From a checkpoint of a small mixture-of-experts model trained on Wikipedia: 12 layers, a sigmoid router.
Below are experts of layer 9 (counted from 0) of a mixture-of-experts language model. Rows are named gate (a neuron's input weights, with its number), up (a neuron's input weights, with its number), down (a neuron's output weights, with its number) and show model dimensions 0-255. Each number is 500 + 25 x the weight over its row's rms, rounded and kept within 0 to 999. Numbers have three digits each.
Before each expert's rows: "comes before" lists some tokens at least twice as common just after its tokens as in all text; "gets" lists some tokens that make up at least twice as much of what it gets as of all text. This comes from a sample of Wikipedia text that the model never trained on. Tokens count by the router's weight.

# expert 12
comes before: "\n", " ", " the", " a", " is", " it"
gets: " |", " as", " =", "|", " is", " It"
gate0:459449452507478503498506562513480481456505523542536492538505497504520511503522514489513490510526494492541523504510510458505517484484461456494507492518477493501521488470477494511502529482524464512481482509506512481491524506554490487514501514491513503465529485499534508485549555516504510523518536528500487511536513497472470470504491530447508503532507495493530472487465482531486526523560498497449522538426533488491494494436506518505517493481510510458516519508444477508488548515485460479502518552503498493514503472508517518450563476456451466515524495488490489503512462482523517480459526479488483512526494467456458520500519490508515521493482490486515476486473442530490488469484519494528503495503527473491517497524561528533538511536487493474521479492538478518458511503498483
up0:505510507493497517486493469543539471500504484478458520555511487510435505503470555494463466459492512519464472520468478480491513448494497466518475543547528516552470481501518506505501532481488540519519475515467477525470461491497516459516471497464501480544515484473524481494521457489517525538516499529496518499471479525524497484506526506521498521470522456496468494501494441515479511457498485505497507473569508535448498526522496455486528506518442522519508490496477512484486528486526500504517531541489476487538480479472507491463502514511524483502523511454516489489492521514485484491546520443474524499507528504489500496506517427486514502499504519518560487484519499484523545513535476470492509480542518485490515484476518525481488478525489529457489565507478514510524487483496481
down0:525534491527525501514500506482513462436516489523519523482476486486494515493475494538527454439475510474464509472468488515502500500534528466509504464524490541511488533425460491542517510512469535535521485508495495483515540471502534506478483489505538459485511507464502492527525450528479519498510559485514493492503542539536490482485528529445504483503501500480464508503497505454498474503482515529516502470509499489471456497521475475472481516483510515525538549484468514489516518479492544498504544532495515461499475500524507507492493484480488487530527529459490477493534504476536513506519556508486517456466502457487476519513540482495527567497496537492556511503485502498489489521525538536507503458480509496504509495538492493495528451495507471443526494508478463508471509464484523
gate1:452470464489492507509517496471499506478532530497527452479496536526504508508500463501498513474511494526491478517470514505475471474526504483549538475496514503488475501511530512501493522517519506483491525528514534532533528548478510496525500550508552444514471508530463487450462533547522525501456516491513489489502527509511526484503468482515474503450479498476472516510490507520465483534512479543502473499508456462532509485471481477543564470499509530491533462487474545424486530481498483537479504523551540485499510484473483487472503466502536481480505492532496460520509470501523495507440545485483491478476534522502481461507506510514499492536559496489467530495494489516524498480510498490509528545488497492539527501500481490449517463484458490497529456480505521464482503516502494
up1:496471511551525483516480503470506522451536502540507468480490542462500507502448502491462531487504481528507534516513520474446486493492534490512530483522492476489461462498513493472480473504478532471500506505538513466544461535506508482493516505511545463527494488553468493512479536499530516514516529489533480476524496499446497518499483501506483473511511493497526480482507506466512482517494493479506566513518464490494513495507492477497496520518571547483485447499531560496522518494485476554433496509503504511495501443505467482500557497523478500490500487531500538538490516528547521525505472547501509462472541471506509510487518485499516476478539506451470490493452520513545456507493498488552453482483499518486513504497518459519492480531497510475479481520495477532475470484496496
down1:497487459522516500500484507486490452516522516495473492495478478460519452495488495511445509475501483496482543530478508473508510548482526509493506509519517505446499510506496450486470509530518504487485465533478487460527459476478493434511481539536564484492517472524509497529441493480509524528519488500465524504478537485531483510487505529444483522484485498476502489539488441522477519495516470511481495464506473517518476452503488488529506504509547474516512512494525495509491493525483542481494492506491454469509563528524490522480479522492490465544500523545485497520517492454467550481543476486506518510496491500513496496543550526526513540460505510505480473536483469528484487516491464517534526491505540516444509498538504528509508472495545503560519509512463489518521517507461504
gate2:481511475504509480519483470512479555529471476501483474503480495488511530470492498487494482474522501481459493484495466514533494471452492466512505527484543498469479487527505516515507505507467517482493536466493488492493498516505544444539520439507523539519466522491444525461531498509561519505528506513478534495428515490507471468479506512525547495492536448506454465464525543504520471500500526511505457526513495502522466476503545508499471534457490485500532547527487499504535496502502504492560522482496504510528486502465494472541502488503485487471492474542528520507489518528486489504482497510500555523537527528504506513480492503509478500487521482512511514438531514476557536507471509582482506487473517533463520488495506496521540518484507519470501499510506460465495536509479490
up2:460502476484479510491448532469494513484464509511495499479472444544491527452485524524522525490466527508538508518519501552537502507487511514487536522481494531503486508507535499549448493478519530496490549511501471511519485457495515556454495472490510496463486476517529487499529440487513491516484494488475477495502461505422496506482487535454509531547542531492512520503508510536480511506476454501525509492541484524525518520472481522522546502516509507537491497488514506458493514492457488451501540479526532490507517491503473484501489517504508505523500519542470527518476495486507537517515484495493473517528495490453470473509479492548517464509474441496483491525530513487493448527497497518514501489505468469491491482527500516486492515461474517493568468500496563461480486522479466
down2:559497499521547474504501499515485534443472513519507529485538500471538460544519464525524507473500474497551487509481522530511483512478498496541520480459521498502521516538506486511512454459526569467523469513498493539538481500475501492478472513482478469510505453510491523484422490494517525485502533530500457485494474468538497477503488467513470513481529475493512490511498510492479478509512488501481520472540519513505537474518511470524504478466475507510482492500488476498487496480526474497500497540462452499505504535504477517527479513505497517499522468539480525496505510452508496472488530482531474461491439490574511495447484501495471523456499498494523511490478502542508489495505509520480458497464461506486469485531497489499510514555537492489547531534499533529563509519497520
gate3:489526514503525517472474491471507495505508521494527497502500483488548494495469533528488467502531478529497492504492526532480529505525516529502498484504479497461483474442503524488509492492529510450520559509454514492499469511492526510466516488504472481449502489509519550495499510466493491512463491548468520426518514507507466445542477489491526494526517468523523490455497544477532506485472477481503525560491537476488518461525504478538500548515519505508484493453508507521497468534492496478454508486515457468499516468512533507474464469459473477486477525523498497518478528497475502496446512450480514506569535502504497519506496497506491467458491478503505488487550495533533507490525454518518476489515471514513533475521496504514458529508531557496510502525525504523567520488467486
up3:489494519454529509476514504506475561491538529559478501513493528519498520497470510514502512520511523507463505469465510485504461430491498471485500499479534502492480549484442499507486479481541524475491531513510495499475484483514512492544493470459523491557483529508511514529521488501510497453477469461504507495543469521458502535513466531479502528535506521476460517501479524471486516496503539467511540493499490520508510502505488493513520452473521472478490489544525506513528492491499507482522458482514538511483500510496471557518459502527506507494495480475508493521498522491523478481528518489495515531520498505516529541490435497458512547535453536518491495500519483523476545531485584514484532498459492532494489506482476546475518473440502490507516501456503496504491554470476515
down3:546491504517544504529485546458479510485471498532520472478466468484472494447501456443463504505461492496499470518539491516528500505498502502492523458507493533498493487509483506509518519505510516547533489507469472478487532516530460512507532442504509500488499503543508540505474530539507468501529475480542484518501515527441513543516516495478512520530515497550522487527518469504511515512492478480499517562509507490501511503463538429488485485506505474514498517463475508478472509498512489532512468497514465470474519500458495503489471481518472545485532473495489496506499497475510461523513445483497536520480512563506518509554519470504530454448507521475505443547492506495500503513449505473474494472467496461496524497507528474511531497500491483549519512492491547510478528516522523

# expert 6
comes before: "\n", " The", "The", "In", "==", " In"
gets: "\n", ".", "s.", " \"", ").", "es."
gate0:459525459512506527548501532527470487467520519512520510513519457494498478519475508508540464520522494503526493497507546465549511456499473465508483516512492520476509505483520470488529513484517453513478512479513530457515520515527486474539488519510494530468482471485539533471547527508509505564518523489498492519487490492482503480504483532486492499523485493526517548482450501511449532546578485492470498532484518491499524515468486526486486510503512465511513534501481497522479549519501474460503520520490485491506503465497517508461509498465443478477506513475497476490486492469497515547461549468473506502466483492471471502499505487506497519477519510534532495518437455470457473455519503495528465498463540477488523515552527542521538525511509513483496478481498518523449522481484484
up0:525498521521508525469504491526526458500505523457449533522498512525459526487448535482420484464483525505444494538502480500489468484513531486513500542519528532552481493507526483533520506514476533507497462525495476453500508506490489465533496443452527482549551493469535536500479478487492521534513531480518496513462487532506476466474507490524467512474489462470471492491509474490512507449518511500479489483526532520466506524515499469498510504485485523513476518517492530504508531475499453505497496509510514503557502502458527496476494516510495473551507510482515496505476509497511466497528526454495525516481521521479510484492485433495489496499510513533584482471542523501516514531514502468473500467510498478509536494468520533476484501492505520433486535473483523509496496490490480
down0:536520468501487522467515479515541527474509520489494493531504492501475530481495495505484483447482537475482510492475519491522515497538480471489496472544480567520523540427465444524526501496497544536493517496485496465512492497514484459448504478516499476532501492494512478489485447522501540499500514502478519486487534544540516494513502529462536500480490522506485498499504474477457492507495509528504497466536481461482504475512511466473479513485501520518498542494458528479482509485473509504520505511507482488492508486532514534513503453482477493514487514484508500468557528488540517511484564535490509475502474512477506516509524453526538566508476548466523570453475470527521498513519499543477503482528498485506502486530494530504510470488496492421522479507466460523515499505461483
gate1:484486479497500550545492491488502496472534535482547473496468516507508539495488443514495527483527517488519450557460526509469509482512495454488539495472494490492481528474529528500523540483505493480515512529519543507519503553476502520507511537499548482492475494503448472474451494501485522479453505498508493499478523509487513508493498489480452503462468533475480508520488529537490485534526503520514502477438506454501487483519514483516555507499484532507542456488472569448483507493508500522497496512522513507474513493495492495478497467508560477479497494502503454503472486516506518497449526471491505479483529503497499486532504524535484435518544480474469492471483511532533524505521494484575502537479483491523543508484505476474504467508494516499503438495486521500472533498503463
up1:512492534555514543513471492467503516482553451525506482485461517458470495507470517499482519489508490499478501511521502471455505473494558479479509516524471505521449468471528513441476484516477509491480533468557543500501486495515506509500539494517500481520518540560433471520457536497521539464502516459478488479506501496463513471511473496512480459505516521485531497487491480468515497527507505472486539511500460495493503496547503505459513498512559537488517483503485546489522493473529469567447511479478520494509467461487460526491550492498476498513508489516479542532484480540501525534492516480509513487475518466481501502490539471517511508491532488471519513515483506499484515524494461488535478506485494509470534494515509490552515489501475510481490463540487477565491483498493499
down1:496510481504504511479457507514515457499553476494479482528491471464509511476479479486450514462501452552499520532457501456463518515495528529514522523505494546467507505514478454480473510511525501465514491533452491494543507504521492441508487542517531500518525505524483500493488466517515520527515487484485515512504525480492463489490494535477519543489510483502486476502512494515480491534530481476506567493473466518537465449495503483547535482490538488471516533484497514522489483547475529507489493520483467494497526562506494495470509491487463466530507521531504514517484500500460528509536491485487491491546522482508478488527572522499511505476449467520494491519509506506484520533487496531467506517520557490461494518494496450502474479509517499563509485515483473490510530494423463
gate2:509514482515521487524473467533474547508493488480517481482518494498519490469493482493439508482477530511473470491489517535518499495512509494544470522475554497507454511519470518451521505548470511501489502474509485515491472506508541471526529496467489521544473534470465471487491495498542488447501487477482519520492516479497460483495506491501508485502516484519470530473544547563501451525522515516565521522499539507526465496529543502499479506494507445453498519496506455479515532490486496546555489474496511489563488491488494476533538499501510485457472486526540479510432476507490489481490490484496539536528523507498532503472492527503476496490543471494499503448542496487566524490493495542482514499476529514468556516502483507511516510490495477479471490535485500472524505499491517
up2:493505532499497521462483518481515504468467514464487464506466467497499481492449534508531526499467459509499463506504479552485489470491469492499528472461478536522511490492528522539491485463511556512488504527503528493466476513492528522467493463482584511465520499534491515515466492480526504554485538507484494511519460500442506528494455512482497536543525475480512474488538482520497496482463443494497537510521477527502519490453514513519566458515527504512472490509504560477508505511468511558459521530512530480518504487510498482475482517534506515492507494489485432519548468458483527534485516487506483514522542480489450487493466512517505466489495469493516465506532496515484513526489518519513495481504501453502507496527495498520506472470499502517516489489518568489502516497491479
down2:544541483491495487478532512501484500470454530487487512481539498485524486534493482504519518519520494468530465475495522501547474522478477494537501447494490534506511479507504536510497502506501555446540489506487479536526459515490497503472493489470484477506513445533513518499467467510490519535494544534506467466479496465536517493545474482478464525513546506511460487504489502511510512505512457511488551507536480498507518529487494499505481470469494492498477531494483522468486493513570486476477513479492444521513502480475485503571477528456476533527566486531494498507515521434503545507480491499503461451493450475530522481477496443474495506488495506531491504520508530531488511517494499497504430522467485495498491465506510517482519519516455514502526522487495529508540509505538501
gate3:496521487476538526488466501497532480507514480475508503503516461472559493487474507536501513489510450477514487490493499534489515486520530518501501488473490507462478492478486518496516501506555514508493527545504516559517491489498530522483519468486477517468478501492511537503474524478510465464441504514502526455466518519512497482591491499523507495516495475507516476450474539470535502540478477482476495482516502483464507472485487528528456517513486487536501522474512531553524504475511498510477507473507477459482539522472531499497530497481535482463534523526498496482469493464505538514505493465503521520478502551513509532483478509508498447461445503507465469499526483518531467471520485509512451501493446539505504458509500550539462515502551507517499521508535500490521511468438523
up3:532522534456519540503515498472527498492533557514492500505486507509509532530486515494489481524466491507497512506504468495513496456477490497478491481530524497447515535499422485493501461530507479479467534511471479521493516477527498514528516516467533535531473544493474504492552505525488433478492456477510512464520473510476497536521475506439506529524512511518488537473485525498513509470510527447505518505481508495547534492499500464531509464455504481531529472539526512514529497474495508487523454470499495499484470503486486554508434468542477502488468510494473471512494545497514489496505518483492507527497442504531555525510452521500483507512453548539495512493501480512471501518489504501531516482463492555485520498449481498508534504486506513527483486462527521505496539496505508
down3:545490491489548532561463552479464489485510493485492506499453500520483497487518488436450520507470490496506447469519501506498506500539516514498540477500483490480472476512501488505518514486494516517502532487492455438504507511535484488521530473452487535499531490510475540498462538495496503496543501483488517511538543513448502552507504512473477491553507508485540469511490458509519494523508512519495506524506507503521505512484527456472458510468500462508510502530498546491496516513496477525541424496527455481479521544480501543507495471489463496462530537509501517515478513454503482502453458523506552524491469532518527477506509474487498508447465527492499493541522500538517492501481462488471492500487487490488492487527535490464508506512509515574479507509495531487490474497505525

# expert 9
comes before: " the", " a", " his", " its", " their", " an"
gets: " of", " in", " on", " at", " from", " to"
gate0:482480500532502502516513539506472494484478526510542501501528496519510510510479528504533474533534463508530505466501497466508527474481486471486477499523492509523495473487513496480529539497481436515491481497517498506512505487530481417522502507503485556472499461512492527484580546551540520536556504463483541492469523485474467485500474531476533477533489478499561490471505488517503523545577504505466499544493486494484510491468512540487483479507480473488499498511500484520502532526513488451478533491524485510477514464492517527465523495464499474479503510506499471499537514474500467507488543477470474535500463471442495499511512478498502506472505498447550478517472460481491509450498481533504471494513515507492559521496513487542520499474509477481492511476487502520482529464510496
up0:493487513488487506481506500522521524504487539493476525518484498514431531504498543452444469484437522489456519498464505517486498498487491495483517543564549505531465496524505466495505510490508522536498452523492456501487537483491520496505495482449556511553513469476547473472514544501520514530503474567501528517509505551515498474503490506531489513522490481488511479514451483505508509448496515522519472455509477548466509518556499465500542489490488497498496509490478490515511504473509473543522509539490483502550505440487527491457490495508519479511493489470508507484491495498473481497505491482482485511490520486549519512484504468454485497517480526543562473503550517475513506485510452469457519484521478495469501479472496507503528511530485503473536539475473507491490494477493495
down0:570489492507520506497516534498467463505484495485491501539535499481497523509511516515491515449468517491455493486474487497493501505523471454505533462527534537487516529416486479532531515481455505525485474529496457491534530486473506497471495500535498483476496510493523467523483483525510542485488514510496474543483556530533514510481522532465512493488463507535465485482476465441475498494512544517504486468529509517451488497508479483487497518467503502544479520479465490509492525534493516482530525551525484482492498496547538532484490481534465486508512519471492484509539526503521546522492542506515474490484535493495481458459517476508541574523461482509496546511479516492517471512504478551490477455528507486477515500524490513478527484496503483462497501510484465459502520490470488
gate1:484495459494474534521489516489458466453533545504460486438511510482544535487524476503496520500507483513499474536484476509455529512546487518507504495478525502473492507469481518491482530512501522523489515535508510501496513519532502515510493512529545488511492484585484491480465471514502496516466521499484491520496532477468486507480499501500475473500491496474465503523494501494485484563518465533517463504498511479505498484484528447544550514504506510482533455513474520490502479488490523523499497507540512493469506488494496471478489467522565448507483455511514437505530483507502517498441563484457495480468490494511477481532498519528491481534567511475459511492499508533521486506504514510539505515483486515547540506494476480477510459530460476499511475520473515509474512493534427
up1:492512495540508524482467498490485528477573486553526495489462525476488488533463470494469531487529505508497519516479524466495495496506561491503522528493501469491489468504520476508463488517508494479502513518504533474523465526515505502488532511499496493523509519539453495487476542495488585496507542481469486506480529455482511491486479520519456513491499493489546467497492479468501487513474505463468540486469465505503524493490512489438492506524543528484526489505549547454481536498502496545453515488474514471455497470488449539470514500472508509514506518524500541528477497528500482518501475519514523499491537483461537506479524468503457516472572479475491511516483527509504471539509468449520500498494502545481551514520506464533482521478477497509476474524506471520512513499474485
down1:519506469517489496495492497476523484508529501518492514522500505493499458492488486479481504450525500486492520479495483530486509497491519512508502544528492521481514503469490471473461503500495514439465490523517560530568501526526456484484510492513504521537511488566514493508488481536519536548535475508492536502469516497518509504472480530462475510496482480479507502509511465497502515530526477448487534493488498509509469437468575503532489485524516474466518506523532513500496474530492542483500513528479486508499533576527491482480493453505497459496527478519535510511541471489467505503509457473427472484534459489512486507516562535512519529489459475470519491522474486510499478503475501489493528503494549483479507496501496499520504494482519491553492451502508500476485514511419468
gate2:518506491510547485519489495504474516539468498482499471481524494470498496432472515458491519511477515514489478516510479500522479479448516497513478536522493473449453499531482519511543508507444504514456521484473462513535491530505538483513532503512514553496477520503450462483531497536573482518491523505478519491487500483501452463488484504499518487498499491551502517512511526531503496532485537499523488531488481478507457513488544493482496517506514492494526531480497458468507549517510516513513496450492479489499491498461491506539523480471499485491472494505563505541506478537483479514536474532492534521515519506503546475467514487493455467484519469468513499492507493472588517452495482515486514477486538485475551472537526517469551498509495507458482489495518485490517533484524519
up2:493455516516486560465485533502501505481507492501479503528434501507488509449486508531528517477479473493486503513509499524475516519518488505486563477456464514513518498493528507525495511486561545498494539526512503522493468452463517489455482475485520490459486509481512504492506499487520498507473497552491494538498452483437500524488455547454491515483511542496511517511534516540498507494457434509504523481518503535511511514482498529528518488492527498545460524516499514498512519497458509499478488496511540502519478462519538443484486485512506511522491532509445483483501482456507515504501507460499474517530547454480461545499488526535533486495468468512488480506515513492512481553499541513544481493479504506469482513487495470488503507475507507527508470494511557487464470550461488
down2:558516477474492486485505508481491548499476520510485533455519487497514504498509483526551555470468498489524465531497538528522503508500459517491484475519519539487519494489535503544507508461486563435532491505500473558514471530489471518498496499435423477498539491501539497485464486481514529500539483486538510454481458458515464472481455493504451510496560452492502509526449496502480460466494461493475472522497495516482487541515525474521498482529477507533513517486455510493504475505525527512462503535476488525503499537498498506546501482471518488534504495525492535487522491463485518458493526504506499487503452504544546489479497504493515523481507512512481485502500513517462490526504496500504471499483489480506488507514537504530483489530489512511527524538513496489530498511448516
gate3:511547493473505525514490475488511489530582518464539527504513505455523507475438526527489478491508491522515491478472504537480519525519542544469486514461476527445485492514485518488492466500538538484503507464504507508472501478494476506469538498536517480528526474487517544486460490468506492497470497582485459453494527513456490445560501485515517465538516490512505503471498523477532504484469486484438486533473512500491512475523522493526513537509492496490500499461488551509521459493471480487477509481511473484482516492512503471479494485486521494467492508530523507526505500458499532497501519461504508532509522490515498506519475499515529496494491507479479467481509489514543502483516425533511504474508487528500532436500502524508486503534525527483463476512521497509553492485455533
up3:493502515432505521502468513458520525493538525524494513527492532477517549476478497531515467519455485491483508484496473522467470463483480502493520514481558491486485544506456506480483476485531505478516556517477530492462496488545469481553495497484496517523488525502524508506528500522479441482510490491503497502539512506475508520517498526477502525486507514547500529479469506473535490468505537472541546488523545505493517494491527460504499503500480483508525516539500487514492493447518487522490483495519519481486499471485491541496457504506515509525497468506522445507536545482478486451509562495490486525519479524490506527514453482452522508499476551502509462470486487515484547553530536502496533462461493526519494507448473535474520473471519511495506490492514469555511522467458503
down3:523512526516527486529494541480452497525478533512481509478496487533442491484519506436525491495490516467521467515537473501512506510544479497497502533500507509497476477488493511490513519521531509512511482504479549472489527543496475483500485503497481508477497480524496517473478524501512465519520532456491522478512521499416509539518498517470516481509483471529557490494484492481521535520524489484468521537506486512510503496464554472470527484497517489487483525500492528503481496522503472519558467517516467471495553526501520527513482480472518499470548508498436483506503489490490482517495407502515535559473449523503493477543515460494497462442480523498509465510491519489519461516507505498457520500477488486478512526478524492501488523500476490523461496491519536534440544499508534

# expert 13
comes before: "|", "-", "\n", "|---|---|---|---|", "|---|---|---|---|---|", " —"
gets: "\n", "\"", ",", "-", ")", "a,"
gate0:463469476520496527515510527511469484505482540549526515537501478506520515525486524502529464520501476513503498480518527480514516462462449456486514518511505512514545481499508500501477524464507460525465508507505515497496508490528482481533517508526490509495501453524524572485534511531536491521511527497474519543481508480501474462516486511478510512536494502504532503475499506500454507511588491492463493545486535458472497510460482538500493517507492473487497517511463496501469537507486467469508533558488517500498506481547487527490535462477466481531526502488495457521542497475502519520446540470454497500514469467469481487514506474475473504468487512514516478508480461518454476428508495472525468496482529490470537499525502543543504505499512496494545490468520508473487514465503461
up0:528479521510489534468538491512507489507505506477437527517503494522421510504469560490463481472453500513457470520464494480454519465520522480492499516535516503539469456530504489489494500474495490499499458542463457512492521488521489458514480476475487505536530489452521514513500475501479529560490502508514503532498520561511522470506534508530484504486500476503490491498520472500501488463487525512487493487527508561468512528503481462480554523489489531509483488512486506496510520487511463530512522535492501513535477469483511489493510494535491527506506520472501487507482494525506508517535520446494511530509531515475516510480536440498513499497498495503548455469557491505528505511535476485453531482538523501515508503447517540460476497476475502451504543483454518508495495468510455
down0:550508464473508506516499495526505486431481497505508519516491478508524531502513481492474478438475493502493495507470494513495469478520506473507450458512525548515482532422490468533528491500461490507476505488486512452542532489531494519465525515514513509469505497489512470499515450531497536484499523508492471499502560536531473485465520510428524524459495488506474485505514473474502493516525470555490530487514496512444471506523471472468507517479525526537541539446503510492503510496509509519529512551526456461508486495577499495486521471526484492508492511485504509488508495521522492521495514512485515464482502480479496508515561503540535548517462510472525521494500497486483493497514514515488492453509507514497526507541492512479529459525498499427534511523473498508495512498476492
gate1:464488488502442532519529514507454526489537534502530482504524539519517530508482444476529505446529532514523487564467517468430514495540521505517513520490561493491478532510487506516509513515478498494485505527489505523512518537482513509505521523533526468485464468545431500499468513514526555513465527501508507501506518501500521496484498503475484483454457511477477496538504497493470507522475471533511491483482483436512485465462487457517544505505509497474524475485467551457489508471507520517496488513508517518494520484479468479498503495472531475484506488537490477518523493497513530501476509527458461451489509521490467494530497504486515472518556488449504501496520510530511509501497500448531508524516481498532531521483488460459496502502458490504488461493499524493461523478546468
up1:509500499507509477499467485475500509491548442505473498449449529481453495499472503472457512487505513528521505537518519484492507488503528478471511486520489512488441483524547470458486506527461498498483503496543495497507499499513503516502510495521541489550512508546467510527479534468479528479522516482485496530489497504483526481487472508513504483505486491485542493489497452500537456521457510490467512514484461537508513461504513513495519498507565505483518434456528587448493542516512504528452539495480518521485475448515478475523509501509505517539510517489487511532488490492518479531488517478493519475477537503459521544488548504495514501496521471468497512494491507517532512517518487491527454504482512528497515466489497436551502498493519506505505456534516487554502462514452500
down1:512484465521504492501486523455529479503519486548450502516455518481478450476479483493479494426517487544520536507489484465485500534490502474472474501505504536474511523493491472450470498489507519409471530497496530503547498486500486469514496576532555492505511490532521504517457471520481493500501449480484516510505530504498496488500510530458504491465481480523490479529480512501490499497511479483493515476491469538544462455424503503532526494529543453508518524502515510528489502541512573511499519500518474466521544489514498521471500498521508454524462517512501526492497504493471523493541467523500525521490491493497500490511555513512517503494512491497511481498463509536496508528509522497483496526517545517490507494508487458520484455519537515550501483517480494474508498502448505
gate2:503508488525533509513472488514507546486485485504498494511529525511500516463514512445459497480467528478473470491481460523547504479478491476550487544538545490493483509537482515488518496504457522505460504499514494508517496539511543459529519474512512518514461480514479490476530473521541500522475491521493506515480521460499442469450494480505518516478480484561490490514525550536538451536471501483512473521523498481520443525491572509496469504462529469473480521497507476515512492497515478527552510470502484507544496511476517495547498439470485486477489464512504506533478490518472502471521488528471540494508548533498523489450494501509494502470496492472521507494530520484518524441480523544511526497481555485486492471554511499480542484502515467475485503505517502491498478487513503
up2:503477500512445521468444507480477474486464523524497488482491473518505525482476511521551520450517463522509510512505452541515494483507516509524518512463492513476523487487507489550454509455531571531500527518493526511514503447487528486471501492468538460484502487490508505535488498491486494515504463518510486504522463469437476526546482521468492529503544505476504518493513544541521529495463485490530520522489491551525479515479490473513546490531520478530475503512523527465521535534476506506482481517506532485541505453495500457492473511523500516511541517505452511496496493478512471544476503458497493479537528463462460533488485472513486469530466467480523453511514510498529485522523518482506486501483481475474499510478507467508490467449512504518523471507511541480475499543467485
down2:517535503494509477497510486487504546458462498522485467482530528463512517490489503477488496497495517492556470523486516505514483512474490464536504487501520517507507489506532505514515514485510540428517504514479484524530452519493513506493486512417435464545487510504488512499494469470506507519522491516476464491508494458517511497485471436520497494511546469508472485512503510530481470525474476503483481480517510489522551501494511464499503505514502533511497519483480475518495495540526508501516511517455446516548510526512499525539509469479480542499524497525496508479513501442454523459514520500500486476509451485594543505464462506499517543480485498508531495501540548506470509517465509514519458486464437487478527489535522499489505486513467540493518510492504509496561502505474509
gate3:498532502480538522488439518497478522520523498476508538527520507473542501528482485530506488478509488532517513529499550499510479493491480518467522513469482509461510501491466528486512499513551485463538513509464548491504516521481515505466511497503499494478515489467506550508484481461525466502448515546471501434466521503498469463547512508527476497528517494498499502479493520444496512503475510497466459511476530500495522462505505517526478504495505511552458468486542546487513437463490470473459489474495428488525506488523507479483494486498497497502510519503519510532464519484466530498509515485503493558559510524483500506479450496515493488503484553480513458467524483525551487483498464499502464490515471504484544478502494520518481500485506522472522509488512521505563505515464557
up3:469519577468514490514509506439515489521523546527489499501470508512510533465474498514521479519518495507483509495488490518477498471496510492481533542502555505478494513496474496505507494505516527487495515535501473473494494507521487490527460480475482526521488523504500498503530478503474464482448482448513530476573489504504504576551481526459531523526504523523481526453477520501517497513524542454491503492479520523515549505489518469513503457482525459486495481535519559490492487489514484513512458493497492524507487486501487560526458511504478551500475510508505443487526528491479483450499511478490522535488477474503542536474450531484472484526492517518512511482491500488476503531510526523482517462489510544529481494494497519484503479479491520503539475466496458517506572462466507
down3:556525493509563488512469537469470506526485529515523464493452512525470511497511491457443452488458510528488490479517502495510496497541490514510525503485492494489493471512519467518494512487488496522517508516430528455494542542529470483517482506480502494484529483519474531508481529506491481474504545490495504520491529524463492576486527499473446505531504509508531539492496515485492507506548509498477500532514513517526478495500543473477489516490520499488488485513491502510470527471492492516507480468526473479511579528468521503487492481448479504489514476498455505513496491447489472502505444503490525521483521519547498487518528473540496442460490536499517492476502505499530454512455468484484531482450499462531491515504496481507499523500521522564503513462528505513471534521534504